From a checkpoint of a small mixture-of-experts model trained on Wikipedia: a softmax router, a variant of SOAP for the experts.
Below are experts of layer 6 (counted from 0) of a mixture-of-experts language model. Rows are named router (the router's row for the expert), up (a neuron's input weights, with its number) and show model dimensions 0-255. Each number is 128 + 24 x the weight over its row's rms, rounded and kept within 0 to 255.
After each expert's rows: a language model's description of what the expert responds to. This comes from a sample of Wikipedia text that the model never trained on.

# expert 28
router [ 66 147 150 112 163 121 179 125 125  90 131 109 129 133 143 136 106 108 112  99 139 156 119 179 175 144 155 124 113 124 136 135 105 142  99 159  93 100 108 144 166 124 153 108 114 123 123 125 106 129 132 118 110 163 157 126  78 167 105 102 134 118 137 135 105  82 124 107 130 111 118 143 149 117 145  96  92 124 137 156  91 126 119 125 127 139 111 126 133 149 142 135 134  91 166 160  90 159 106 144 159 103  93 126 175 154 124 119 104 130  73 130 134 117 185 174  74 139 102 114  99 126 147 143 141 108 108 116 135  58 133 147 108 150 138 160 123 111 174 154 118 122 116 106 149 120 140 125 167  89 113 126 160 171 166 145 126 149 108 139 178 136 101 151 113 112 156 116 126 165 145 117 133 116 128 135  99 143  88 125 105 124 141 133 130 127 102 133 127 133 156 117 107 163 101 106 115 136 139  91 113 135 130  85  98 168 141  85 137 108 135 117 134  99  95 158 129 142 122 129 141 121 156 127 137 167 110 152 158 108 121 163 133 129 159 102  88 137 140 127 137  85 138 172 133  96 146  98 158 136  91  67 148 100 106 101]
up0 [133 148 164 140 125 158 127 149 128 115 112 110 109 130 128 136 125 133 125 107 161 118 116 113 136 151 122 165 113  94 116 130 139 128 126 116 107 141 145 156  80 136 166 131 130 138 127 125 119 115 108 121  80 127 152 165 101 155 144 149 149 163 143 146  91 112 107 130 135 109  91 113 140 147 157 163 115 176 144 135 131 185 132 124  90 167 129 157 172 109  77 136  91  96 130 150 136 122 119 106 163 132  72  93 107 151 125 123 143 153 142 107 122  96 121 125 118 130  88 155 106 137 160 149 179 112 158 159 152  89 138 123 168  77 164 150 122 112 136 110  69 153 138 103 127 119 112 125 136 116  97 119 115  96 137 108 150 114 140 129 140 131 118 192 131 108 118  70 170 160 111 151 119 134 121  83 116 151 109 102  69 118 108 110 131 127 139 169 157 123  80 146 107 110 125 136 150  74 121  72 113 152 130 134 150 135  82 124 131 102 146 139 144 152 139 118 147 130 116 114 169 116 170 122 130 126 142 114  83 104 157 153 123 104 125 105 138 150 134  57 101 137 124  91 139 162 124 116 128 124  92 127 138  94 136 103]
Description: Word-start fragments

# expert 2
router [152 115 144 145  78  97  83 170  63 147 158 140 126 139 146 156 117 216 213 203 106 145 171 101  32 139 114 161 134  88 135 133 157 100 117 127 147 144 121 140 133 145 142 149 110 129 136 123 132 196 109 148 144 115 116 163 153 133 160 100 157 116 117 128 137 123 143 155 171 155 163 125 126 164 108 148 135 153 146 153 125 123 131 131 148 125 134 114 128 132 128 129 135 122  98 120 115  70 135  89 132 110  90 154 105 122 132 160 167 130 146 126  81 119 127 121 108 104 113 118 164 131 122 126 121 186 140 135 117 166 127 151 116 112  76 135 147 135 145 135 146 181 122 136 134 108 152 114  97  96 113 142 127 136 102  93 130 125 143 115 104 127 130 151 124 109 140 154 146 135 143 137 144 118  94 143 126 122 157 153 131 149 168 162 132 172 153 119 151 135 133 134 123 141  94 153 141 161 122 113 136 105 170  94 130 137 111 111 136 129  91 164 101 131 120 114 116 150 140 108 122 121 155 124 124 134 121 103 117 136 121 152 111 129 187 116 114 133 134 133 154 129 117 108 102 140 127 136 144 130 139 102 131 123 116 155]
up3 [168 130 122 104 174  95 141 122 120 140 130  88 163 122 117 157 136 117  54  92  98 123  96 113 114 164 111 137 110 136 153  95 127 132 116 113 155 152 126  99 112 110 138 115 119 111 101 134 121 109 140 130 153 106 133 150 143 122 141 138 157 145 195 184 109 135 125 145 110  78  79 109 148  89 143 138 121 135 144 154  74  76 100  81 138 148 129 119 112 123 101 152 103 121 130 137  97 108 121 139 155 115 116 122 133 120 120 142 138 153  97 131 156 131 128 111 121 147 168 143 129 118 133 147 115 139 154 134 177 157 122 161  92 126 147 142 134 147  99 106 108 131 121 106 128 160  96 130 122 119  76 108 164 151 123 130 122 111 103 104 137  93 127 111 131  96 141 149 156  97 120 161 145 126 104 105 149 158 115  95 120 195 142 115 108 131 133 146 120 121 124 138 130 148 132 128 111 120 172 150  97 122 130 124 100 149 159 113 147 123 120 118 101 129 190  83 108 111  98 133 161 112 167 127 125 144 171 127 170 116 111 151 133 111  81 149 105 138  86 122 148 100 100 194 102 115  84 186 163 128  94 160 138 116 124 122]
Description: Table cells, heading ends

# expert 40
router [149 128 149 123 139 126 121 125 150 109 151 129  90 145 135 116 142 177 160 161 135 124 148 167 160  83 147  98 147 109 126 114 151 146 116 109 134 105 169 135 106 117 126  87 103 132 128  83 158  95 147  92 135  90  94 116  86 112 129 107  98 139  88 111 158 149  95 141 136  99 140 119 154 117  95  98 117 120 140 150 138 172 104 116 157 103 109 126 161 149  98 151 157 129 105  86 162 160 151  95 128 163 156 120 105 122 123 141  95 132  85 124 149 109 127 132 122  77 158 116 135 127  76 133 118  99 153 108 124  85 122 110 149 126 131 163 141 118 187 122  67 165  77 123 141 130 159 124 155  89 119  60 131 113 134  93 115 147 136 127 109 139 149 147 142 130 163 108  96 106 143 144 128 164 118 104 134 115 134 124 175 142 101 116 132 126 143 154 113 160 136 181 119 127 111 147 172 134 128 156 152 139 126  93 142 138  63 119 117 193 172 160 121 101 120 100 137 120 153 133 139  78 127 125 116 144 132 124 154 121 119 139 129 144 140  98 142 124 155 124 157 143 120 148 120 139 127 101 130 128 105 105 179 122 106 122]
up0 [140 109 139 123 155 144 106  99 156  85 136 137 121 134 149 110  98 128 134 129 129 149 103  90 118 199 155 122 159 108 124 128 170 122 170 150  98 119 161 126  99 119 145 121 142 133 104 150 122  74 154 102 124 118 142 114  86 145  94 128 158 132 112 136 146 122 119  97 100 152  94 156 143 118 111 111 113 123 127 166 116 117 129 146 134 107 114 143 130 141  79 154 113 132 130 128 116 174 131 146 154 130 140 124 113 115 114 160  84 130 138 112  85 144 121 134 130 126 149 146 123 134 142 148 132 129 141 151 146 150 147 138  79 111 161 169 148 152 144 119 153 136 113 131 152 117 122 109 143 130 156 129 127 173  73 124 134  78 130 122 171 111 102 105  97 167 168 128  99 113 123 116 113 158 188 175 147  90 127  98 122 140 129 169  94  84 163 123 128 129 115  91 129 102 117 121 123  83 119 116 168 104 122 172 153  90  98 108 131 143 121 133 166 107 142 185 182 109 127 144 126 114 131 156 128  89  86  99 134 168 127 122 104 103  84 120 133 130  80 147 108 133 115 100 131 136 140  84 186 115 103  92 152 147 152 161]
Description: Section and sentence breaks

# expert 13
router [142 116 131 123 158  98 169 165 146 156 133 176 142  93 127 160 143 112 197 155 144  76 171 156 131 156 130 148 135 127  98 120 121 173 167 155 154 135 132 133 107  86 108 132 126 167 138 106  94 113 140 123 123 160 128 153 169  82  97 113 135 126 120 131 133 154 107 168 113 155  95 146 125 124 158 146  79 140 142 114 113  99 142 121 130 103  96 152 167 119 137 136 150 154 140 166 133 170 175 152 116 153 108 150 130 171 141  88 133 134 164 152 112 141 150 127 145 164 149 142 103 105 111 139 111 108 110 171 149 143 121 176 136 115 126 160 108 159 107 140 109  92 146 114 144 141 132 137 157 105 163 145 121 117 102 139 151 122  98 128 127 133 148 114 102 139 152 132 184  85 153 116 139 136 164 122  90 134 115 148 122 112 110  71 132 156  98 101 128 146 134 116 118 130 142 134 138  87 136 132 158 131 127 133 100 160 128 112 112  93 138  96 108 176  98  77  85 124 103  98  96 128  97 147 106 130 134 127 143 101 125 138 113 152 118 103  90 118  94 139 101 141 119 157 137  83 101 151 123 119 164 157 165 131 154 115]
up0 [122 107 162 136 151 123 124 113 138 150 100 118 150 128 144 151 133 148 165 144 140 133 126 133 115 126 136 130 126 131  93 103 125 126 124 135 108  90 127 135  99 120  99 142 116 165 117 104 153 114 131 123 109 145 124 157 170 100 106 101 112 127 188 101 106 106 162 148 142 142 152 125 142 124 166 158 144 139 110 152 110 106 100 118 139 121 138  88 125 148  87 138 186 129 133 151 111 111 164 101 119 166 143 175 131 119 135  95 139 161 196 119 126 138 137 172 135 160 168 136 111  92 186 104 107 136 108 131 114 127 120 112 158 106 155 149 152 127  65 143 146 137 132  85 112 111  65 137  72 122 132 120 100 123  94  64 151 142 109 111 129 160 140 128  91 104 164 135 124 100 160 132 129 125 124  89 126 159 132 136 128 107 110  77 121 135 138 113  77 114 137 142 179 121 116 151 145  92 132 146 129 130 149 125  82 142 118 132 127 110 135 104 127 147 156 141 116  94  77  99 127 125 125 131 126 128 146 123 142 106 122 155 104 163 135 165 107  91 106 169 114 116 163 149 105 120 110 125 134 166 105 132 129  80 117  46]
Description: Japanese name syllables

# expert 30
router [114 149 163 132  80  89 154 103 119 166 151 110  80 175 182 137  91 132  99 128 131 144 140 157 134 134 149 170 151 150 104 127 138 109 123 130 123 147 145  92 109 147 105  98 123 145 131 174  98 127 115 120 160 152 156 105  97 129 142 128 128 140 115  96 156 125  94 102  93 116 182 103 162 142 142 125  94 117 120 129 123 111 107 131 114  84 107 160 158 128 131 167 148 129  94 142 137 117 140 139 140  99 121 165 127 135 119 124 108 130 114 110 144 148 139 134 100 114 149 113 120 107 144 104 162 113 158 139 133 106 123 135 109 127 118 164 105 125 118 150  95 138 144 161 131 136  73 171 105 142 134 175 151 132 123 154 135 141 126 126  90 106 146  88 166 148 128 187 147 129 158 104  86  94 140 153 110 133  88 127 145 122 144 127 150  95  98 111 138 194 117 162 173 136 110 170 155 149 130 104 157 135 123 112 131 116 113 136 118  78 131 141  77 140 113  97 164 165  94 103 135 157 119 123 161 159  72 113 160 107 165 173 155  92 104 138 126 133 157 149 122 149 122 139 125 114  94 127 143  97 138 139 121 168 148 143]
up0 [126 132 177 109 125 101 140 130 139 141  94 127 146 171 130 130 139 159 101 140 124 130 172 153 135 178 135 133  90 138 129 150 138 131 143 153 113 138 107 137  81 153 158 166 172 152 103 122 161 132 136 128 102 121 140 109 140 121 132 133  83 164 136 103 171 113 128 110  97 127 153 118 136 120 121 154 123 145 151 148 134 169 119 143  99 117 129 139  96 149 162 130 113 147 114 153 110 123 122 125 120 113  74 179  74 122  75 107 143 106 120 144 169 117 115 128 118 104 119 113 148 115 120 148 169 130 162  85 114 122 119  92 113 147 165 147 129 104 111 157 148 168 123 113 101 103 119 121  98 145 146 212  85 131 147 145 126 145 124 159 138  88 143 129 137  94 139 104 115 162 159 107 121  99 147 150 134 148 120 106 128 155 112 129 169  91 103 133 169 121 145 139 103 140 117 152 120 128 114 120 116 143 102 149 132 146 106 106  91 144 154 161 119  81 107  81  89  97 119 187 135 133 145 133 150  82 112  94 152 128 148 123 136 189  99 119 120 147 146 146 128 148  91 114 131 112 142 120 149 137 146  79  93 145  81 102]
Description: Sentence subjects

# expert 6
router [ 97  98 119 104  88 102 117 167 102 143 141 101 131  99 128 177 120 105 144 165 141 117 107 114 140 168  79 129 132  96 136 165 121 127 151 103 117 140 123 118 132 127 139 106 149 135 115 101 133 183  94 172  82 113 108 140 148  87 141 102 117 144 133 133 152 108 144 123 124 140 101 130 163 120  66 168 124 120 120 128 118  84 179 154 118 161 142 140 124 126 158 162  94 113 157 164 108  76 118 148 161 139 127 133 107 121 124 149 170 132 159  96  83  91 141 104 113 109 123 115 104  98 151 106  89 114 128 192 129 101 110 159 151 125  97 125  86 115 137 119 162 137 133 119 108 130  98 131 151 127 157 140 117  89  98 181 154 106 114 115 165 106 134 151  99 113 171 167 115  90 157 151 152 130 131 109 107 121 148 146 117 124 150 121 162 121 107 107 154 139 143 110 157 170 141 129  85 158 125  85 123 136 141 135 123 117 135 111 138 102  98 150  98  98 135 109 131 169 178 120 149 135 116 119 154 177 120 146 112 173 143 123 153 153 141 141 155  98 136 133 108 138 114 123 111 104 130 141 146 163 162 144 121  93 119 138]
up9 [125  32  91 155 118 105 134 156 164 132 143 150 144 128 153 115 129 124 152 157 129  74 157 120 122 146 141 153 131 104  73 144 127 174 110 154  99 180 139 124 108 138 151  71  95 128 150 143 130 124 105 175 101 166 111 134 112 119 147 162 162 131  95 128 110 134 137 102 149 144 135  99 131  92 118  95 105 133 167 142 152 137 139 179 117 162 163 105 172 141 126 120 132 119 146 159 145 146 114 136  75 107 118 136 147 155  97 140 125  98 110 160 126 104  78  71 140 156  96 136 126 136 166 114  96 104 118 111 116 111 118 142 131  97 127 131  98 144 133 146 107 159 137 150 134 121 109 145  86 165 165 130 115 145  85 122 118 164 107 142 131 175 113 112 143 159 134 103 145 130 122 118  74 125 183 134 151 122 136 127 150 137 124 137 134 159 107 160 111 142 123 110 169 125 135 120 102 124  87 151 148 115 112 112 116 148 100 105 131 108 142 192 111 121 112 130 130 116 108 121 137 109 142 136 131 151 134 125 112 113  75 151 101 109 141 115 142 143 124 142  76 186 130 149 117 140 111 129 155 152 140 134 110 108 119 147]
Description: Table cells, Slavic names

# expert 22
router [ 90 110 110  92 117 129 114 139 127 122 156 114  99  87 133 140 121 112  83 104  85  91 116 140 153 116 134 126 145 158 177 163  80 131 124 144 112 150 182 135 156 128 113  84 139 140 161 123 119 146 142 186  83 119 125 147  97 124 134 130 142  98 177 137 155 146 141 146 143 129 124 132 155 149 100  81 114 132 107 141 120 154  76 100 118 114 111 140  70 134 151 107 118 131 107 145  99  99  93 128 159 107 137 150 150 163 131 131 125 129 113 111 126  88 133 144 107 165 151 129 123 129 159  84 147 101 125 191 149 117 121 157  89 108 138 161 118 175  82  91 146 110 115  85 137  86 121 149 150 163 120 105 108 154 134 142 135 147 150 139  96 146 182  97 114 151 105 123 142 135 133 125 158 118  86 136 141 122 100 131 169  91 125 142 116 131 157 114 160 119 163 110 166 147 122 114 101 172 170  99 158 148 116 109 112 130 143 147 111  98 161 121 110 135 134 111 126 146 107 129 167 127 122  85 155 116 156 119 109 136 100 109 139 101 150 151 130 147 123 127 116 154  92  98  70 145 132 114 158 136 143 127 145 128 124 166]
up1 [122 120 115 111 144 120 110 140 138 163  96 114 142 133 153  95 152 145 126 106 123 111 159  94 117 184 137 127 117 137 133 118 103 138 143 140 102 138 123 105 136 125 112 129 100 125 130 122 144 102 126 109 124 116  95 134 109 137 125 157 125 116 126 142 177 107 121 145 109 143 143  98 129 159 165  89 140 113 111 166 109 173 115 125 101 119 131 127 103 137 113 129 148 112 190  78 150 121 109 120  86 109 121 125 102 123 139 106 120 133 106  95 131 165 150 113 126 155 153 123  95  98 118  69 169 154  50 135 148 133 115 138 114 136 136 121 146  86 130 126 103 109 149 117 132 121 147 126  72 148  73 145 160 134  75 125 128 171 127 127 124 152 127 159 128 133 126 104 135  96 153  74 158 108 166 149 126 129 150 126 120 125 149 121 108 158 116 164 151 133 126 163 152  96 159  75 143 182 171 133 163 181 114 148  81 147 190 139 149 157 116 125 128 113 162 150  85 163 180 138 129 119  99 125 102 125 137 167 146 142  84 131 134 151 134 138 147 129 103  81 106 103 119 144 128 135 132 117 118 168 133 110 141  82 161 127]
Description: Music bands and coordinates

# expert 63
router [160 121 116 137 108 161 106 118 132 117  87 137 112 130  88 134 106 128 124 119 143 179 101  92 123  92 123 128 145 131 141  91  99 143 162 120  75  89 143 152 151 107 141 136 120 108 127 117 131 127 121 114 139 167 178  94 144 149 123 151 151 163 143 153 125 150  80 158 146 109 105 121 157 136 129 100 134 119 135 147 126  98 176 120 118 170 101 139 151 164 120 124 117 158 127 137 129 125 168 113 112 145 103 119 117 122 100 145 134 123  96  90 151 127 113 139 147 183 159 132 168 100  91 164 116 148 145 165 152 135 130 161 119 120 101  81 123 130 169  76 121 115 150 140 147 150 126 140 111 112 127 148  93 144 144 161 113 142 120 123 106 125 113 155 134 124 118  96 184 149 133 138 101 150 122 167  89 174 168 131  73 124 150 125 112  75 123 141 136 126 140 140  95  90 156 138 126  73 152 144 137 141 100 135 132 168 152 138 126 121  81 199 151 145 139 130 152 122 102 130 151 177 129 162 129 118 146  95 133 147 162 159 121 155 105 161 139 102 126  79 137 117 132 154 120 135 104 144 111 127 122  88  88 108  93 137]
up1 [128 131 133 124 107 113 122 108 119 128 173 169 130 184 118 163 163 148 126 194 123 128 133 123 137 106 131 151 133 161 126 132 140 140 146 131 167 142 149 132 102 156 132 165 136 129 123 142  78 144  69 142 143 127 127 130 136 110  95 101 106 138 191 134 102 159 140 130 135 149 135 123 143 163 148 140 138 118 132 134 144 138 118 120 120 121 171 162 131 145 129 108 111 140 125 122 107 112 110 140 116 114 112 126 134 169 151 136 119 166 168 131 107 133 151 152 112 122 117 162 110 139 103 148 129 130 149 131 117  75 112 131 148 120 117 155 142 149 184  79  97 188 103 107 146 116 190 134 112  78 169  98 101 120 111  90 105 130 153 143 146 127 123 112 117 153 131 118 152 124 125 116 109 182 104 130 103 126 111  98 103 134 132 114 120 145 117 184 108  71 102 149 143 131  81 167 136 107 123 141 146 133 143 150 139  83 137 142 135 144 170 117  67  99 176 139 121 123 147 116 125 127 128 173 102 157 143  89 130  98 154 124 119  69 100 132 110 152 114 159 185 111 116 120 142 129 126 129 175  89  84 121 118 146 126 104]
Description: Approximate quantities and coordinates

# expert 29
router [160 148 127 144 105  81 103 108 138 119 104 138  97 118 132  91 146 132 139 107 102 101 155 144 112 160 140  82 144 160 105  92 110 128 127 142  93  94 157 132 160 115 117 158 172 135 110 140 143 123 149 118 153 126 100 120  91 146  96 172 105 105 137 132 150 157 136 144 160 177 119  86 118 110 130 122 140 181  98 121 108 159 119 105 131 123 158 146  96 120 110  98 179 132  80 120 135 158  98  90 118 107 128 102 144 170 117 108 162 137 102 122 168 140  81 127 133 144 156 148 183 134 138 154 110  98 135 110 115 127 175 135 126 121 145  90 140 149 125 112 119 118 109 162 137 175 146 139 101 154 110 190 126 113 129 118 111 119 131 173 151  90 100 115 124 178 111 119 160 146 125 150 146 153  89 142 111 122 151  89 111 132  94 120 107 149  87 104  99 101 108 111 160 103 113 105 140 155 139 189 130 146 142 142 139 107 167 122 125 141 139 174 164 100 122 141 140 104 142 183 145 138 136 120 136 123 121 122 147 113  98  96  97 138  90 106 107 171 112 128 139 125 120 109 113 117 155 130 152 129 126  85 142 118  95 141]
up1 [162 158 130 142 163 124 122 149 134 102 139 140 148 132 116 124 117 123 141 129 139 140 103 159 145 107 110 140 101  82 162 142 153 156 107 144 111  87 153  95 162 138 138 131 140 157 127 123 167 102 112 147  86 130 112 126 113 109 138 117 130 133 155 125 139 127 121  97 110 110 133 123 101 129 144 161 122 103 122 141 134 136 140 102 137 133 124 129 149 149 125 138 162 132 125 114 107  93 113 159 123 139 152 149 101  70 104 168 117 119 130 135 155 204 153 110 161  87 140 157 164 143 108 158 157  97 179 121  94 136 164 145 114 132 134 143 122 115 109 166  73 160 163  88 161 164 159 120 166 149 102 116 188 123 130 116 106 178 108 159 131  75  95 179 129 129 145 104 141 130 105 166 118 159 161 119 130 116 167 163 124 131 151 170 127 131 147 120 182 127 108 114 169 178 159 141 120 115 126 115 148 124 142 134 129 133 111 123 164 130 117 111 107 128 179 142 156 148 116  83 149 169 157  74 161 157 135 166 120 135 116 127 114 129 145 108 117 142 144 103  92 148 135 138 140 123 174 141  79 147 109 112 123 158 123 126]
Description: Prepositions in academic biographies

# expert 48
router [144 177 150 133  77 173 121  88 193 127 118 177 135 152 102  85  93 141 124 136 102 167 143 104 161 137 166 105  89  97 112 133 108 124  92 133 115  89 102 141 134 103 122 152 138 109 150 123 134 120 121 142 154 127 132 143 114 130 113 104 147 118 143 144 145 131 109 134 131 107 115 129 123 111 118 147 110 123 128 143 131 152 124 119 155 136 109 173 102 122 100  97 115 112  98 130 113 153 145 119 123 140 158 117  90  82 138 157 108 140 158 141 157 184 129  96 141 126 196  60 163 148 102 128 136 170 108 148 143 135 104 126 146 136 170 111 155  98 133 165 136 112 114 121 142 138 129 124 115 176 119 116 128 115 130 119 127  92 167 153 150 120  80 142 142 119 100  89  87 106  93 107 104 162 155 122 158 145 152 121  93 114 173 167 158 162 162 151  99  98 110 167 128 122 106 131 121 125 157 144  98 126 143 158 137 114  99 147  94  58 164 142 124 121 143 132 107 147 132 111 146 142 102 105 131 113 108 151 113 117 136 132 126 137 118 144  84 103 106 134 129 111 131 110 105  88 170 113 140 132 109 145 158 161  93 144]
up3 [149 125 108 138 108 126 154 118 151 160 149 123 104 170 149 122 155 134 153 134  94 159 139 202 104 125  83 110 135 129 112 141 141 153 126 136 125 138 129 119 151 147 114 104 127 130 105 142 126  97 144 102 137 126 120 111 140 110 135 132 108 130 114 119 128 100 115  81 101 113 193 115 145 159 151 114 118 137 129 124 161 126 156 116 128  75 158 127 171 138  92 174 166 138 105 121 137 122 172 135  82 144 180 158  75  96 142 153 135 123 119 181 124 136 154 116 111 114 134 145 120 107 120 105 125 135 121 112 167 111 103 167 153 129 162 169 141  82 148 133  89 150 156 112 139 112 120 113 147 149  96 111 113 141 143 134 161 110 139 120 112  63 147 119 144 158 143 157 142  99 115  84  89 117 124 155 124 141  86 148 118 108 167 125 168 146 110 124 175 135 122 137 132 140 103 144 137 153 178 105 128 175 155 126 133 146 119 144 112  75 151  89 108 118 141  82 126 135 110 135 157 130 147  95 167 135  73 147 119 147 138 131 164 121 103 131 117  92 166  92 154 127 122 157 117  95 121 106 141  87 121 112 156 133 165 129]
Description: Coordinating conjunctions

# expert 55
router [122 111 139  65 104 111 117 108  94 163 106 124 157 103 173 176 163  99 139 143 134 123 155 145 161 134 143 100 126 122 120 141 108 145 123 146 114 119 124 146  94 148 137 151 167 113 120 156 109 128 111 115 113 123 148 125 126 109 166  78 139 109 132 155 138 135 138 107  70 156 133 149 145  75 134 107 107 139 118 120 125  88 154 109 110 143 128 104 149 109 170 123  94 105 135 113 117  90 111 134 149 150 124 104 165 176 150 116 130  94 137 161 151 130 101 171 122 108 141  95  70 123 160 128 132 101 140 118 152 142 102 143 121 146 137 136 142 150 151 141 154 129 100 149 110 154 117 133  70 126 167  85 133 118 119 123  91 117 128 127 154 158 159 109 180 119 158 120  92 131 154 142  86 105 129 120  95 127 118 143 124 100 139 115 130 115 118  62 140 125 140 106 110 118 119 150 124 150  67  87 143 146 100 164 135 116 167 189 121 144 142 152 110 102 104  87  95 119 146 141 114  75 135 171 132 163 121 166 136 127 144 137 131 156 116 158 134 120 134 135 106 134  87  90 118 176 115 127 106 136 124 132 115 160 155 167]
up1 [ 76 124 151 121 116 118 123 123  86 171 118 142 144 155 142 107  76 182 113 114 106 160  63 155 123 137 139 172  80 182 102 118  89 125 135 130 153 118 166 130 164 128 117 159 146 121 150 111 112 136 134 148 141 117 108  97 100 140 129  95 138  89  99 131 101  92 118 170 112 133 104 119 164 149  95 116  99 135 124  95 116 149 119 136  99  89 140 145 102 136 135  79 117 133 144 138 126  98 125  94 130 148 169  94 172 138 158 151 147 113 102 128 174  79 105  95  93 126 113  96 139 130 154 203 133 127  92 122 155 127 153 129 109 145 145 125 130 119 129  84 116 121 142 122  76  99 118 106 121 121 140 119 150 131 153 134  96 152 101  86 161 125 105 140 127 113 102 163 106 111 154 111 126 125 110 144 145  98 118 127 109 146 127 132 138 116 127  93 133 117 157 143 117 154 146 139 129 126 174  96 117 125  83 118 135 158 119 153 146 112 150 105  99 160  94 143 112 129 120  97 128 113 112  86 128  96 151 112 148 136 171 140 144 127 166 154 137 130 153 142 115 151 115 130 137 131 205 123 115 132 145  80 141 103 118 130]
Description: Sports schedule numbers

# expert 41
router [114  51 124  99 151 122 151 141  97 143 138 140  83  76 146 125 127 112 141 174  84 102 135 121 119 104 142 172 145 115 162 134 134 170 169 108 159 143 158 141 111 162 142  88 155 120 152 138  87  96 120 130 105 124 126 131 130 176 119 123 131 134 165 115 144 138 108  94 121 113 164 120  96 124 106 157 139 124 164 149 106 113 155 147 145 131  96 140 158 127 133 119 112 118 140 105  89 102 162 152 135 136 140 123 173 129 155 148 125 101 105  80 105 132 167 104 121 119 116 106  89 115 103 116 127 138 122 154 165 160 101 142  77 116  91 133 117 116 124 108 130 113 159 118 142 152 119 125 160 128 132 155 112 144 144 146  93 147 157 118  81 165 148 105  88 151 150 170 140 117 116 133 112 112 140 129 133  88 105  95 148 118  95 131 135 112 127 128 112 154 143 157 145 155 127 159 114 187 109 171 138 101 146 115 158 102  94 156 157 129 121  82  92 166 132  93 156 113 111 121 105 115 119 139 126 158 139 168 155 147 130 122 117 132 120 165  99  90 117 130  99 102 109 117 149 119  94 142  98 164 183 130 175 146 127 118]
up1 [121 133 138 107 115 155 104 134 171 164 124 151 128 168 135 138 120 133 124  94 162 170 105 144 122 111  91 161 117 112 123 144 128 129 150 113 139 148 159 162 149 110 152 107 113 139  99 150 132 158 126 158 137 140 141 109 114 134 172 150  86 133 140 135 160 163 113 122 119 157 150 100 153 131  81 120 125 127 125 110 103 133 112 153 144 169  94 142 133 142 110 148 136 130 161 110 100 112 156  89 100  91 133  91 143 146 165 182  65 109  94 131 124 126  86 119 123 155 110 187 124 131 164 160 171 186 105 105 153 117 131 124  90 105  96 140 108 120 128 134  91 126 131 100 126 122 141 110 109 112 146 125 119 124  90 107  92 160  94  85 132 124 134 118 123 135 157 147 132 138 113 111 131 155 113  67 143 130 107 143 165 121 141 103 121 142 120 110 189 116 172  90  98 124 157 137 127 146 110  96 143 167 111 120 127 163 126 121 109 122 137 109 109 128 141 134 107 130 122  99 174 111 143 132 143 149  87 142 157 165 102  90 134 148 137 160 118  80 164 120 158 140 153 146 167 161 128 114 109 174 121 159 111 158 109  77]
Description: Numeric table cells

# expert 34
router [139 164  97 107 173 147 140 123 106 143 121 118  80 122 125 181 171 103 123 135 134 139 168 167 167 136 117 121 115 153 145 148 121  96 132 144 115 130 108  92 132 137 124  92 116 141 116 129 104 128 150 169  98 129 125 145 115 191 166 119 143 121 159 158 115 139 156 118 119 107 144 131 108 154  96 140 107  84  81 111  87 100 160 105  89 138 133  86 141 111 148 136  88 155 173 161 112 111  97 152 162 148  87 116 151 171 179 111 129 111 147 143 129 132 111 117 113 125  88 136 154 148 142 130 120 109 167 113  92 174 134 116 160 143 124 147 131 112 151 140 124 124 177 161 128  93 126 126 109 118 167  96 122 122 112 107 132 103  78 125 155 105 121 153 124 125 110 133 145 102 124 107  79 137 123 161 132 157 113 133 142 128 123 107 124 135 118  92 151 180 134 113 117 109  87 130 141 116 156 144 154 128 161 158 125  83 137 153 130  96 106 153 175 134 121 114 154 106  90 121 146 133 116  91 119 153 127 148 151 125 140 182 189 103 102 111 137 147 107 106 110 125 113  93  98 136 120 137 141 104 124 184 105 152 148 118]
up0 [152 136 147  99 156 138 137 159 148 132 157 110 137 161 100  82 158 107 135 115 131 101  76 156 139 165  89 138 121 127 170 144 117 121 139 115 141 135 156  98 122 147 128 127 140 140 118 128 133 126 148  96 130 108 136 102 110 134 137 152 135 140 141 135 159  74  96  94 159 129  93 146 134 185 133  88 134 152 149 118 130 130 141 129 142 113 164 104 151 111 131  74  95 162 124 138 168 145  90 115 135 110 144 126 124 147 125 122  99 160  89 166  99 133  91  92 112 117 111 143 147 112 108  98 111 144 139 142  87 116 107 115 140 132 129 120  83 136 100 154  85 103 141 137 111 130 177 137 150 134 150 111 101 146 135 138 142 129 135 109 135  69 123 138  77 165 126 152 110 122 172 164 130 134 140 110 131 103 127 115 148 170  91 157 172 107  86 117 123 133 119 103 102 134  88  74 111 102 130 128 175 148 122 115 148 136 131 121 138  89 125 159 151 135  98 123 129 133 118 129 143 101  68 137 129 176 117 157 141  82 120 134 161 188  89 111  99 150  98 104 140 115 132  88 113 157 164  91  99 128 145 137 117 118 147 174]
Description: Surname opening pieces